{"n_layer": 12, "n_experts": 64, "routed_scale": 1.0, "balance_bias": false, "tie_embeddings": "early", "optimizer": "soap_variant", "batch_tokens": [65536, 131072], "dataset": "wikipedia_en"}
Below are experts of layer 3 (counted from 0) of a mixture-of-experts language model. Rows are named router (the router's row for the expert), gate (a neuron's input weights, with its number), up (a neuron's input weights, with its number), down (a neuron's output weights, with its number) and show model dimensions 0-223. Each number is 128 + 32 x the weight over its row's rms, rounded and kept within 0 to 255. Numbers have three digits each.
After each expert's rows: "mostly gets" lists some tokens that are sent to it at least half of the time. This comes from a sample of Wikipedia text that the model never trained on.

# expert 29
router:121159171141154124126146108167126178140141179119148068188119126176100111153151112200131109089098098139122160106129105059095062121114100186119156104123094155157094088148164145144157127119152109091201136075102160166121155053195136079110117141210119037082101154202124087133131158064175102147102134128148101116138114167133110097144087131144122183091133139127165098128122141132178140163125099153126116117134121138095114148165169181092110059115118107122120087193090144105134080093152158164161191135127126095140077157143144148098140111159115157117159083106094082194075195091161180138137140125135084100132115122120116072132103101109165109117155181139139080130096137137141109180115
gate0:110172131184127136177127132190124211113135089105120162119119128114089128105148128107127128113187109204107160094153084105132113047104135136127154133100164128162126115108127052170071127065134085081098125098121133119129133122189125085133115125124152093075085164127131139136230144175140072148161132126122125127127125130120170138179120141117149145130191139143129118128231141136052117183146136125144145154102132136110093150129153182135138134105138158119135124121056190140135127121064123139182123144136115166167068113107152120094184084127131108129128149109177111108131124069158184187100088172147126075126110116152172127126134143092130131106129051120101105108085133150124096242089
up0:142147129190126166168079155174125164104123123128124150122158064088105170151155150099148136109158117123128179057145115082119155092112171129116129124106120080128161132127099102158113140120128117107129120093131191101127128114188151050125123189113120057059109132138138141125128149134085104127129132128118157095086115121145122107168134160064166127145178123110137128131199113139049174165148132133131160138124075159119114132151107168145162102122150133119157150168128206143123079099092134135163139122056142146168122125050177134130127103105131123119132185095157097113136133062163132172106097152189092055133106175175255129126182126089047148073139136076130105137134131170130099143127
down0:110125094162120142126122133138128132130074084096152151128122193138101105101064080135135131093137062195066138135124093178134092137096163128107124127119138137142149129141133083097115137096126144090122122113101180121129141131108124138120099156098215116135166132103137125167170059162128101088063112126128084129202124102064070181154157091129152127127133167112118124139182106132112016087112134145119121109207118148128138199152232110111133156120138081132213152114115139160145149130138108123207107182138096128164137125115122190159127110173126123070128128099125098142175212088076087120124117133169103121119090135117162136133093117129128152113091139127158172088136183195151123165156
mostly gets: " Total", " •", " Succeeded", " %", " Votes", " Coordinates"

# expert 19
router:128098148195107145197083141060084098117132088079089081101115189156115125147130155126124128149085166105106114142138095146109085175095184153111136118138127098126131135150093074180139122099093180178108160198108109063109135237117119103117093127133100186094078148115154163151121138132088143059139096156146152203095188077167122159101157141115138163099156111142163118115171130095170112165081119119126158073096109183160119153126111104112150163054117151112130096080133151150163094158138118177132155074161070167143144097150153160165082101149126111146129133159104124124177113098087158099158125116160099101090123146107083082175155146162139148139083118155098110177163084167130131167138
gate0:186104162162142107123113130133106092126134092055128116150166108139122111132183100124128109143126099123128160119167113147123126071132137110136189141157131114135187150124127124131049128134118086129188134085134137152138158120135121128088130065182108130158201126129141080057173188160087159086111120205110054127084154130116053100118082134118099061119131127166122086095093078131178101163141114118111045150120148175168124133124114199124098143129088129127083126169138142126189114173120169128127072150102123153081147122095165148087135125168128118185083124119090155150142103126135143143021107121149101158154128139108153140092170094136208091207150128199085116136128165146123141141133
up0:067128121120078137118140152140152124131115143199132158129150200145147128126116176160147144112093127130128132122101144057161136147136070120123116077100179130138111096120120126096178085129114161136131131191143072131120150151102169156204103187111139103106050072142138138178101097101110145140141118108128197127170116146121139151133191148119197186138146134103110151132135165076069138131128141156169146132148089105071060105163132101224118101126183131053115066066108119115110121113139120130131204127134130119144125143149114093130090126147135127092147154133161060113106161183129104138177124139112182105124127118160134114130126167130092117089043138104124044108174072149139113044106
down0:109139096134136089126178125098129148119076105142144124057140128122131128133163110136127098137148152178128111132085065199133137046121138112155160083127139117104163117140153140123134184120070095138128119149070152140144147125130140124157173133133050104163152116173127120161199140223157116072161116140152149137156135137169126138140181101094156126121123124144209153178099128118068160185099122103150080102117180111116108114094193100134084104119133115133110173111086137103116101126126142084134201046121121112218116122102164174118146150214177119161105122082148061139134125140124153115147129133115094081102142129108113145150145134085131126144105025115115027091124184120133123113128
mostly gets: ".", "\".", ").", ".\"", " Los", " America"

# expert 63
router:122190117116157125131119105135130185140145179109159106101183139153067127133117145142111057135090132143124123119162090092120063066102135209102112107098090134157119118138161138120159132081150107157136145127119172144117131089148121100088107153186103069120090172189132072145150187124174102123136168098125123101142121197135098092135082141153099130113166150157120119107177170154119113166086120113121138142098074116110087138132169186152098049181112178098145140166091179125198109109126166131131164120127156106151126160157092167051091094107115108168162124183120095145114144128155170127092150139145125138125139113153160076137134114108178154158235105161130086103095138065051104129063
gate0:128169180125125141149123140151188148101100170129088132027110140167122131137129128040140098169125145105095116139133137155120099115151125124144112074107109118088127142094100099125174126195132127128142113155206127127107077111107110203127061128159095167115154103091098037126155059100136129077152106121150099138150096101152032110128113131153145120138127137128096078124149133125148138115128124103159092119148097128141123139120132142206122177183134139252164124092155127123134132249154111115157146129102123133146085112134109103105046155128070131208142157093143093108109111131092103177105178108111129195116145168117150163126087139109126149151091110122121151123135155161158124126163
up0:175138146125000124117086155122155147086121109165107117124115072144124133138129160133107138174128116101133106128109198166132193098135136091101061052123116062108127221112128156183148121141075112111143129067163133135153126144071127189139132097064076123066127131161080100174062121076156112116128131096121148149156107091119132119178115127116161129137132157096156102126153117139114149128126161070125073118153104127153126106137127127148150130142148118171137092128131143124108130113139181029163128141119122103123128128217079153173134143125137112130140117106110122151112093065101140092095123137113127164184073157104126196183123172105117201195155159124158117136166136181147130127140
down0:100089130127105042119027156111176158148143068160199125142127121135127118128129122164099136145113150103130136121158138108073105158165126120093129123116127129108199094135176155182093135071108141078120148166103122118107151126130161127122127153130095148129125068126090088128100124098200106129080123128151126113084122099104124167119102098114130089170136142197133083149128146142174139167144123123140145116207114122136154149102040047113160130113128132113152124113169118114131108094132128201082146112107086142127115129115135125149136158124066128063124179130140123141134140129137148087194136149207065126177139060105087061068153160158121116236128054141123102142153127123138191153102
mostly gets: " died", " place", "See", " won", " Succeeded", " %"

# expert 34
router:133100115110106127160139069148133128065128156111119082195112172156103109143085164106085173105149098089088113098134150106103099156132073140141099108110046143154115153097153126154122090112134192156171162100081161208093124115106109111102059111156135127066107128099090163160107174154173115113063114171051116159157162129098140166120100069171121146156117130115140147113147161154157115136105160100187191120130122127134103163098129174118132137105154095096152122158100146152169102179152150149180132051108086180145161157145134143175169162134159187098117155068100082152107103086120171166149157084142157055154118185128121138139163159077092158091168107160110117148107071110092152150132
gate1:111186090105134120143178167126112126129097126132144114096112121099102247161043049162043133117077136121137123157145086150140127151171098154122094118198129122091079132158132069120115091141188120144181167115113127144190098140128159133169134135162122120114101117098107126133146118121115133124142064170102149144117138187121126127127138057103146255134127118133131169140089086114077121087062150126185124153148131160145133119088123101093172174162130131093123163121178125119127138152096155152068100144143122135112088107037137143110131094141103096098186091124120058126103125128118150121209089142109121122129161129144145063147097119107151128137137131148140096124119124139127123184128
up1:151079183184113135121081110139151161115158110115073119139132111121143077056205193135185119156198114152103129111096151117102120122104136114169150139079103170163178125139120196131157155131083140111076114140119147095114213106098096093085109137072143091121197138146169128132137133106148123147100236126125112116127131100131137116126096212146031010121112136128128101113130143118175134139156156131053117111090102097113104139144114177164093087081121128160121113148118162130123105130152115119167150091099116097134164133215127119170170181153128163143086128132128176171130138128140138177045141113180117123111118129136119137132125107165126129124125143082132189131129093125134138095117
down1:160112166167133121154182083129167143121163063167107137094168037111134120031096142085129110088098073137129133090119089127129159116130148142115123121126136120127134090123121121117130120099137194164122144124174137091107138061126163094146167114140170077125165172113182126129152112120081147170097145190134121141145132125122103126097114124123073109136098124125161132143141130095123127080066131148179150121130177126102092147126136134163124156049000172050146174123125153172116164143073130125145123153123187083107153141111139128170132122171125049131124212132116114098101147148079159096120076145214142190134120122116124096083122101148109088149136130130130129162145181156131076144116
mostly gets: " |", "\":", " ;", ";", " Height", ");"

# expert 30
router:162151158059083196124182143092147093157103134087163145129156138093163158168117089124138140118090150113191118122099154119176154147170106115091165146160128108107081184176148081102174114187151119113102082221105127104138147084135094138103148176097133110123128132103107160144121122150105087145137188174031157110122138109117140168145140098123099093143128142166139111102123121168152115154134079163102183091137150137102111116136101086155119151127129118118133160135185117156163065131157070119178143205164127138142052080136145139165147156109187186158160156137150084164081076147146135145138116105123085117061065174157179108178112094152139108127140079079153156092123137155143147068094
gate0:144150189129128100126152121128090102115129147162128163157088102176122113128126129141124157188050123133122139137052122187102103127190121120130124123122075137097200135157174132050120128128102119122130134138157090110160132112136163147095061160110119103161152125120114157165175101140134130191141168145086066108108125106175101152190099126096105092122157126130126123134118139088198109179150118101099152129083168091121187122160127181152092158133126119089177153068088108125176100118212167127226153131132061150131116123074210136153112147143114104092156146101071147122116105111103157110053083127114150141124086163122118144154132125193161119121154201099130143046111101138179132151136
up0:145188150169134091139125139076137158155104131144152190103155109125073147148124137172085182115125110127125156111111056127147110152119131127132148120098101109102187131125185110060127128097074181075155138133148112064148210131123202153084123129171124207151079153076105162094145129168123073123107141137124154080100134132200126153119123131137119101166142132073130109163096117110128109126110097184091095081089141147130127155165163192152126118114112104124053127110140118132153148134141164138089112141127113139052050068121115080162126118148128093101158127137161115150118143179130164166139152086099117113025100088203127111128166128150178134128183149093130127099160126139048140161168
down0:131113060182160182080159156127164116129078129122120126173145134123215152122141145106135056132122117077195114177141176189144138139101127098128121130153089110182070119127114122161147192098138065129101130126151117132126080143126130137096149095112132161122123130127058109142137128107191105164075128136121080173175117118119164134146132091142116122147127115106171157139144181131118086144115186138131125124126093132137150154160020034071126110157078092143148117116093090146085129124135046099092099085162121083226118142149111133132130124106191138162116163126135114096107160131141151128079141104109117115173160100114125122136160132111081186132107121209141144144076083064175142118163
mostly gets: "ner", "za", "achy", "ole", "ra", "ler"

# expert 18
router:100175123142120164154137120135091129088130092056112174139095133148129122114187107097148119112198107063101137162132129193139162108130172096146101177122098134140116086128197102129115092133098103102057059113154137165124118196155158165178125134125115148121096053102127105140151187099147141102144125126166124132121151090089078098092162134159121119128130138103123111171189082113136148064121095079174098142121109161080137137104147104096142187201164082151086193125140141046086125164100149093079134140119144172176196159170182074120158087147129126155070118111125137144127140132176106098073102119102105156133141153122102133080122103078125157158142104148168071094110083082088114101118
gate2:124075135131115111074124089090098186134073145137066121105083126104103145132149153129082124112099104125121095174072146139128118111114139096130105128100133113151130074106112129103097147173137184182180116159131144133096141142078136140125164166087139159063136137126066115112131166207135153108117128133147089157151095126105160098180121112114116143045100142122170130156077126110155140042127067214169106102131185078142133118137128126094129183173152131138100119129103127124104131087135101160092173125205108143127122140139142140143127127157139004112150123058165125130128147166176157249092075132125140184118154077116159199114132146119132130132141118182118107136171129145105147100109
up2:137204108135135126127090166137137182145135077126104108056127109101136160128125129071106122135147122196136106118171118097136125180130124160114125160111215090119118123178127126179169152157091131166120131143125151123123232147134147114102165161121111188194067104145096146126127129138086128108133213129126102186073118120161171116125065134128155135216131165172127120091156111154068114094103161152117139098134123116102157115146121129119179128095119133140146142154176120149097085127112128119212121064127132095152192065134130118144107153160124100129130054118069131131144115135111129128089123133085094167131090130127132086069122064167102128112044152167214081140119070105124118113147
down2:128123147104067110131199120089085089119109174104116129146114151152092129077169145173127135129071142137161071173106123121113153112128113116097139100164084173155126141122136136130114092038127067107102191124058170086172195155085099145066162142128134147127090127148212126066158148121135102108115137130157141164144129134150129162128056158134111103144119121098116128176156174188105172124102181143125150132103069097129098111179131126118120099135144115175134128085112077151106123143132122153021109095131126105134173125124118126107228178136170146137138146129098186114144185114172123119119084111164136129061102085070153168150128113131081132133127119119159059129140128197148142182099
mostly gets: " to", " are", " be", " with", " would", " were"

# expert 46
router:140090145072149144152181146110151099139125139120125178080158105093122180119131074094126094242135130140139096126118109160147146067165115046157158144177069146134160133126179139137148161115144127094132151188081125116091169095137152110185185102093148148149137161086173135138215085136085089144134147158055082110140102099097100179179106082086129139136115130148124149120116116130125133124163119104121114145167190171165172111165154115133088160135108149093090159080186093128102124086152133119077125148143154133142096142148096135180116121148201137074145138078140125129117124099161087149079095164088125135122126169129150099070112068142139112159189079150048187116118149121098112106113
gate0:138126137136158175125104121114108128100194078155129149143088137097121151109120126116141164133145098059155100097132137135141184139141169142134180157177149182138116084162082132178140126144151128170105154134116114088098131102131127115162051164105155115145127085093141135112173122051093132196168099151091079132131123162111126105178165117134086209085129133165126137118164120126110125102162110167130113120193135141096158131130116122092142077124255120072154070117130079130085114136164088116177172132130094141125190107143133100189104074144126133071117192122141129100107141039148059122136080108104115102120074132125104101123155141168116061130210122170090115168116126133100120178113
up0:150069071171125136155179180129167129134200091139103125123098081124131109066145080132120093145130133120126156125150076151071127152143137147118163099204137149132121162031102182127132065174124136134126073119173159127123110135145133128099155125111209086118141137104112131143127157108128105113133165097097092119037139121126146034122113147132104152109134145094120093087130147126140177155124145120143140155097059145114135075115147129141121116033108091136146103168126125171056158135129138128118159101159137125051123124171114127130137139135111138153101167104045141109129127140076123121062149139103155085126128112160126165151063136125136133122127079192150205132137065181131048138175
down0:133119146141156113127185126135072116141132121122122078100088106143090130120128132103129130125100138189128115079128069126133172131143112085217203176125103103131116159118132099079091163105093130103133159146185103140108119138153155149166137187129142067101200057084121126155114108128113114160141169139122164210096088153150115128203143123131155161115160128154105105194122121126132092186122129161158053128139155173131133123159130082200129124103170147097088131103173097122144083104160128135072096131083074115134109182128142131134151123116126148170107118157123099183128173114156122150110102132127109124078171097051120144080245100097134100205152170152125111075144178130093159125104
mostly gets: "c", "h", "b", "z", "r", "k"

# expert 11
router:128147129103177079132161148164074171158102152170125117162109147199129118128109112107098121083109135180176140096111122123141104155097089169093138116111134090101157071184160167085104137079135152113184175133160136096114110104100100099070107115073130094118149155117111081173173180100125104111109164130165090120166104135140074120137101089162202180110121149178136126131159140138162121147135106174126145127158076068137150084167139147171130126126082158181129108141094141125127111148102198181158122102096166071118086090150124099075090158105135168031124087109120104136083129141166193100114084148166083105134121133124102131193063136102152122115029179098158090127131121111084100146116
gate1:114103164181117089143120162157109140150090150106128100150109122144109118114104128103132118146129069149145115128085132088079112105129151154124155181102123127075146125200163108128122117123203105154113160148117111120115218122187137103129123083132126128075114122101163158084163116116126097111127107120057126147179117077191096125105119099117129125120118195114135123114116152129177087067149095104183188125159135123138113126093126194125125143085139120143137172084139124136087140151119063142169121100107207134137075210142071060153055136051140136119105129096120156138146101122206126107087108135140140146143162123139080132113153150143189081191081114098087223120130089082176148141191
up1:080085132073138121131160086135125070109106124132188123135115127108113140124096140115130131133103113107155111106115111127089086145112169220174142132117127130088106112251157111093128047128113101121050153175131108151125129175150127131132087108109204119144111054094134141114125153172156108098133069084140068094118116105148106057155189126125141113144139175133148165115163124131192124120178124113092123184104158132123128186109145178084117124136114172156103113078115114116083132121126054132100129138140155142176111120129101156171082132153177165212145120110110110133126162143189143141182080168123135120135081119136119124158144146130165095173078162117147180155055110133137213134103
down1:109117118119111126125132154136111180117092127169162128192172136145106129101107162122112130085138125116166124050149127092148101194129100166162115133119115131137150088145116122089140114112135125194128112137164111131116152153152101148088147096133116128098191129144106114137091107134135138119130106087158122255108041121130088090114141156130234132123167184124126094148112128230183159125115129151138155117200125100159097164128204116115150118065122118128049155125068127132127131119083126140082146110134183130142120139140162059151084155136125151141159154147119136110073070123131115105127136021140131110102098113142106140058189058086156135095116128083110119156092123163107139134152
mostly gets: "==", " ==", " ===", " information", "See", " details"

# expert 54
router:154141136108123085081156125155163122160168111115149040162165162164138094151115117156137168105114100167185130089134114067108083106081094150113141127128074136114118083140189196127111133123133175144198173100092151115130122072133131106131116126173140114062100171138132106157108137045148069158038189123132085124134114157130078107095118142161177169120091142127143123110113145066182175180144102148095109104156111109110136140131134169133072078140097145114134125166111099147090085118156156157124162134117072122085107167119121167143186099172134136079120128114142068178091153113147178117150154103115074140173079079123123048123087082107172102118102203132180126126131153149124132160127
gate0:157154104120130096157164117120128108172138132134161044113128125089139085122122124175111108158172144132196141177176164081153082148096109183178108141132061072128135215167226144141144138121114136122126130176132122105135071180096145129126102139127127083135147116199129109147143147183120095128152128189109143177127109115143118128125165144102210135168149140117127133175116157154106088160186148169167169076115109123139130107141108094112039152115074116134142136153056089122068129136155127074125143135127149107024099140073129128121150094104125128120146105131133104112160088098131127123093163118129057183138088143065130086157060130131134194126128127132175101074164092118126130136124
up0:126115116108116120123136128138117143180133210120132099103090129122131134114098069136164126129147130110163138120081145125112057120114132172178060235103143056136169140239131179130190127085103119091115120125120122183128148130095134106114124114127127117100127116134133121117141110121092159114152149138116130211163153093050048194187141147129118129114117180149106167126110126132122130170151138125172140050140109142126184082110148122071140144197110051148089117149098102124125081180123130093118166148155144140048115096093149117126183105075150104124162155128132068106177136040143113161136121136120086112129128123146185181121174083128184127127114152148133130128124093166127107117117
down0:119120151070084082144100132135149192154118137126103152136160128139103113154119121159128082135128167129127137134140123084119157138145137163129134155000115107166120134117183178119113153122131129124135119135116097148115050083054127140131134255123116124192159162161107123045127142102105150167058180145039116162123128088123135125099161143185154122147185054138171126134173151107091086091160118130133165043133144146123129081149132136079135136112136134111167184081119128119122126131144094147119129123129142125141164092118128133151117118206102167115138132133100131069146186155115156126134082118047081149131151133111123131126122108101064092129129107137155133153069151132136205185124
mostly gets: " •", "See", "|---|---|---|", " Coordinates", " Website", " Genus"

# expert 42
router:082133163059157121119120140144116122147086103121141138133164152095071159157120117101171192169105126125164106115134108195128153135168103044086101099099068070084154081151162112123153143152143096109144168143099074118130144104095169121118128098096098103158115147138115126094147052157093034164107120168063155105128152098092129093126123117163135119117113107141165124120141132152142175133128131118132168113180142106127192094100140132109142131173181181069126196116178104154128103110142090162126173164158146141130132085134122098162176173112157135073161116171192174129145104092121122194123085122081154119107054161115138108159119156080156096138147220120042170120144143117172127114101
gate0:142133139111167042092148109084126078106136119129104119137133116135139160185160134117131117074121077090148090155096128130143151103155076168217124188168129127135094148121137120090119069068135133155090135138126103161121141131164118111167151131038126148135167072117127111137202086116139133152126052126068136101111137117127057144137125117087094169114160088136153119120136122190157104128125135113144195078090138088235129072163137124134138067130131186092128136129126136112093139130133148116075111108148153113093120170152135060202196126152136152090133104161085142129107139096164133121165122093168128105129196119167105078047133107166129068120164112136132176142136099087177139145114
up0:143130202110092124132153109145160163118104150112172120110127096101109143073121125143084187112170116096186111088155153133130131141166122158161158125076105131106173111108122103114108080139086124132125142145125147147108161122108126161134179108161145092118093099111116185125084124093146116128165133121129117151125106057122165171106204087190125098112170134113091184124126084109190144122120120076125152128122206139043103127134119114088171150036097055092135136147103123144204189108129075123138105183132100146115111173132166122182219052102125076136099163106095156159100117161153154101206146141132166105146090143197141151128114124120148069107131197067138119144138117135099134127130
down0:109140061158194064125135148185082172103151114143129186069089167154136082100102118150131137134143167052131106127153094109087094151132150116083096133095097141125129122126116193113126119128118086121145111128194186088073185119090128077155148088153141129121170147109157075132104143062120139127126121151127114125107124142118142113089148072172218155097085138139099128121079130128110116131181160167134104125104081106112130187136125126129144166117122089166119109119126120108137085132048124210134093094140189129173133106154077105069127143153130158171127147149063145175187136140203100153121096188111125136159118127118129124130129103126103175243152130133073124141096138133121086187117
mostly gets: "ist", "ill", "ah", " Mag", " Ball", "ess"

# expert 37
router:112072077067135174183144101159094104165117181128116153099174083091148113085145110097100180104143168096126122113086180176136079148112174114144105195130148164114092101136134132125138156114092126167127168128184136163112069157138195111088159118097088156106107076090201123161141141173149114100155129111152152161142111145113120160137108097171125171151118098167149175161131166117148090063104110065075103065158130092154133117121172126094136141061073158139146205080096134108111177149125168072110127081136127169166172164142132125129145139152061104136097160095112166129174163117112104198155130158112188165127143155132137135128149166136160170085112109117130162116101078060133163159143
gate1:097129157179150175200124089208129065122050123076113137198147165120099188105122136103134158047119134108138117138151132164128109161123169129157088028129107147157118114125104132123069128125116100100122102149156105184094127128132141151170155136091114132119108101125184168110130129144121133157076192115131082159133085161059098082136158192134121128120184101113050097128128101130131166118151115125139107093142114073097127169144131126170103166128150140136128143125164125118128088124113096172141128207126150150130106179189151120123128117104130109144082118127133116178027124135115189156103149099104133126184190134064181149179090098120190138110138119128137057137125150071103130132106
up1:064151113136193131176140049179134096114127127051158178141173126123117183144083105120143125079128129106131124144096134092105117145199186136125126114042097129135094142119129114116090124131153114065091095128193128136124141128126141090143122081131066146169135127107132129091131152144151108124139211121126043141135057098075128122077109141108119127128135150128129120162163107149093070120141105143101111142139105094142160148142170099151080117138190131150130137085167113108121117108146091159113132143136128171192128169122089171130142095096119139146137133133128110154092119115175164123104182126117134127146149127099208112195129056087136142191149032124118041165078211124116133079138
down1:126158112128177096073074080091181130159182139126114149122142087175090130131102132122137126127079091120166082133057174161149158095099174060119143132126108125146153188060164129141157108137163124129075113123083145128073108101134128164128134115116158134145127159108128125099164120151117093132110192138031134204122150090130147115082130124127138120145143181130179161128172129112131102124122190106130103161107164149134155128156154096034137160133223118177060146130073122180111072119156138122126090142152116116132155120122156131125150048072135155043118174168133134131162096130137142145118124119133126091141120129120146074198104090086135151189111023144125138142135136120140168128154
mostly gets: ",", "),", "\",", " and", ".,", " or"

# expert 25
router:097109160142106094106138104098132149137148151155147121147101160170100127136125150105118123108154080072106071154186146071114091154070125156141146094089182142191127150082109074094126111105092144144121114099104132153090103082093082123105078132165185133137102114114087173129110147093162105113083140129060182168192164154127160144170107078142096086134117148080107146167174156176140149156106199147152122151114156113139079138142141150155067105113118140107174136161095183122176085170142090136214175098118069120134151170107171171185122083110167142115130142121117054156126094123102158186164169104142169105135106141106082093122146168104071172097199090100097116166088096109127155147122
gate1:132142212158136151151128128072147122118131129123098095106089054176078129128119121193057108141123153097159085179103214139096085087150102165128072129131123063098125126097104120120128148160137151162143096125160131095187131132159149089028110152158129127126154182169127134105120136126160135175138155149120162148130123106092069099105117208091071134103112161128093103093154147102143164130141132118116067116126131196147128170151139186221157155135102061133077161098144179143170137103139121099116090110130128186132135111089091122139147072137039154118128140151143090109181164170119088124138112128070125126130163131123130149085128117140168140138124091119143144163149121111213089100101
up1:108130102107131105116158140174099134116130089097126197140149197074185136187125142085209124088149108124109154088162074109128154137129165118127210117100102204145117114170164137136100128078123108097124190115120131166095109081116084134224148139105096129121123040089137128154128111137104140105106124155138133085134119190138158141128151048166161094144130120102143164172103087142120083128114111127108183174102130060117137080123109055078117102082180172125131062120152094067119122156137127171151165170126125125145121173151129131137110169122233061139130102113143121152067112100127185132130132122160125118157118127119137076151128111104129131132188146177135137121087135144102119187125
down1:089109139117174199131122178130134169164168091137077140175158086141134144180153115153138184172099078218114140128118133126147118147182125115072133115081126130184115162129131125143099101117088130116099097118124136125129132131126126116125142131135135138136092146180185161133130145110128105107137133211129123110073095109111097151158146132141117171106141111139177199132109149120110100164220135144126137071134134104118116115100142051155163064060129118145115125088136079116158065147158119219144119071122134055130159110076126127114125183120125111128115201117138089094116142141122105124086103139119163011185137109129129109127157104107118130132182123155157065212105132149147160070175
mostly gets: " |", "|", " —;", "%;", ";"

# expert 38
router:117089157203117083151107131094082104104123134163102140141112146168111140163111179111104103102134155136095088113112138149132095180158192099121099142148160115120133138096101063077103174134068135155104151114084095130210124242150135127117097099095143125133130171120076118141136086133124130091132134131141095169142194119089137132105221078105157105114124105175168122133139139118102054141119157143062112093107064141149143149191130109116101137069112148118136108130073167187128128164110103166122138088106130183167159087138101065158155035131118125133134133120145155128176109099095129092080116119112167071164166151117120143188116135107130080070076120104138113099107153202144141154144
gate0:142211149130108124148145109127072111094135127049113153161143030152156116126183074092165117128183119124151135099216155203161119129093171106127128065118137106035134087087125110186116151160120130133150158128129137071126144134134108101131118115127047148149101132103200087129127151091133107099101123178121102133096180165119064113122111146160133028116177089093120102123122091130125133134108104160140055090095130122155118218134126142128161137128134133116128118111164159125160074116125129130128116108123187125061213132121116148132126156127152132207128124103097108188126132111193146101120087075127075151098099190114165133124113125114126135156158129134123150129104129130136122181125
up0:116093071081152133130125128161182136120109095180145073089107179100127113142068201154068161135144142147124122187070081135098133128214137150128145179135097161171127127118169152058107081129132157133128127128123098152093101123129128120147139110135187113100129164175127141147088116190195092137131135101108126122139131106128139173169124133180175142090084129161128196127138124113119158130147120111174164130168124127130127137110133134126076096119127090134133156130087131134102137068128098126093100130174089107167085184109147125119177110132127125113157141177204123081095147208069122127146157182091137054211118084123035124162138137060074058127152195130124092127132128108126138119141
down0:084097140142121121131228136129126123096110106147128107106130133114127117133194176127125118143164173155108088130119097200142136079141197066187150100109120138132084120127162157050131189134093125171111131150052126129102148131155129126168149116103118153124171107145113117137169119126174114110120114155135074128134112150138150196162126110118172126111110117114189208173113129121047132138118128149157082104088175122137130162081140123122079121091130077112112134124010224106102148120117131071096101077153145102216169135134155172121130118154174122148147130124138060145140096127131159111141083146133094062130125144116088129145153115058097128133132123080119072118090177152136148113185
mostly gets: ".", ").", "\".", ".\"", ".,", ".)"

# expert 41
router:121130139126098164140101125135108181117140169160168158071104083155147115124070135071108118073089147115119189123117080100105184153132095142128130117168110128076100168099143142119135127203112133143178175132119081092138097088085075087145158144036158131164100160204134080111138164074090146156154123097181142147101162195127181133098114139126212094123112070112162152090095166144119104130099156124106133158164160097115117152076091185157174071148180094183136123149112110162188155153119064129107123137063097113109143120098123131102109147117076079100154101168069132173158116185098157144101152129173118100120141092136124078118108144113155144121120111087150118074128120139148131100193
gate1:114089128109136132112121131200144186157112122117104123137040105120248098122181097147152170140142125108113128148154128084067109138134154138122165113138159140136076127129132119127129124142092132151112136159121067127129115062095077101202102088226162118137128091151154197101126083160114121142126132088201137165127122112134192143050137114064104144150158146151066134097128133118138136137152137139106135079200160112119092129132119065129091135135052169118139129175085127171105131116124097130133087070103083100210123126140103118160098121128104123186159114101153124141144165135128108146120122137102087125091123138151196178126120139150096182084097071113148166130118128090096206109140
up1:125168100095134125110129121044140114131128138139136113148208117113047134117082149110086044127170092137161126108102128138126142105108097060119125191122084078131151117121077127127181114079142127126127143058166191134158146128142141162034077153099100129125105117058085121123129152117169127127128149118090122051143121154125081044201120137148193128126091163149135136190134097124136122126133124150198071173104055151139199096128149159115127115171188128112148192092205127110160110167068173126116107170107166175129128161105165093130174134130127153106142178126140187143108094156148152140129097136171162131137098115135105124134150125129162097149159147151130090140129127139126089128123
down1:119134152057141132114100091118092147145131094124128099138077139097200138144132135146162135141206098163171097087129104137097129130112153123246123065138137115070111106144168175120078155092127158136072127127134177131149087135147110077162141112141137131110169136197099129118121137095116114120033139108222164122134077144092154121093152124063129141143190134157125164079141079181140152137114127118099116146114100136139070139175115165156139142071132094131113116123140123036162108068165140100160164165169129192100123136176130121110076128194126109119090120093136116095123174089106111127119097165130142201142154126116103129128075085126114119087129209111121199141128139110131149134111
mostly gets: "achy", " CV", " Sey", " Ra", " Ban", " Card"

# expert 40
router:117093082192174165163151077115060155096124082091107113126097063167118073060152126152073090137140162122125116096156120138118138139136159058168079171067190174140126116140154080155172100092105062109140105135189103188158079204115187145104071169094091096104160104102182136126115151111146126099190104158153099172140166126083129137124120178157078163119160116114131135162161114077143093081114087107155117077126169131119139150098089072066166111097107142097104115112104129141113146199100158099089082080151137159184154148128147167105144138188086142116142099056122166108132152113132153112102147156120177129129147123111169123136099154126124116124171114127154131102099115126147107098139
gate1:172075116101094126108139111211128082140154166156126094088108105112118121126168122132153042125098128130136175137069135134127139193125109123098128123128091084121093110126136100034129126151131134122133113108126100143151072133115100153115128137130177124111125139129127122164082119163179122137080105100143192159140085175114133086122126162170140117190122140126099145161193130081128154135153130131139122209133105133096151131154124106222135155175125086071145212126116146140100170065130118117090118115093111150164099109132143130143159159085123129125096237181133088059221116144133145169182099138117133171141137189148073180110077083143146137085123055128138140100122112127169131161150
up1:168111113113157146178127136058112079132136123144130105060097115115062093136157128120166090090092122122150143137083166129099125176098089157088178087100106121130065094118152119108190124120124139129138056141145124150105109107124141137194125143145161119111130145091123088183104163175128106139149152145124158127194119149071148112109130162114124107140140190128130113129176142045107135131127113172143140134124128085044158135130136114119129186166098130141135201123128126135137187169111133124136159074128137115159121127187127121111126121120125160118112194178142131114169043124102251122130139113071132138154117152104134108138120028131106140149141062150131150143160097093116154255136
down1:160137134144127115098065129135126115124099120082156125130160174124142126172076134129184158130182106145126120064165149163141161051143112129104141138125199117035170188153141142129120138179127155211113173137131146074153129077118081071115135129161097085145165126123113175123138122118125136158112131125147103068072135128136147128116159114086174120092119120175129179133057073175190137124101093073110087135081107106230136126136125140127122048111158147128071127126167123092130111063085132114132128176110129177095126127104196060115124153107132125096123128128144113118136179127106067159103106118223100109114203121137128132116118137119168123150124126137125156066131159152105158072130
mostly gets: " that", " which", " who", " when", " where", " but"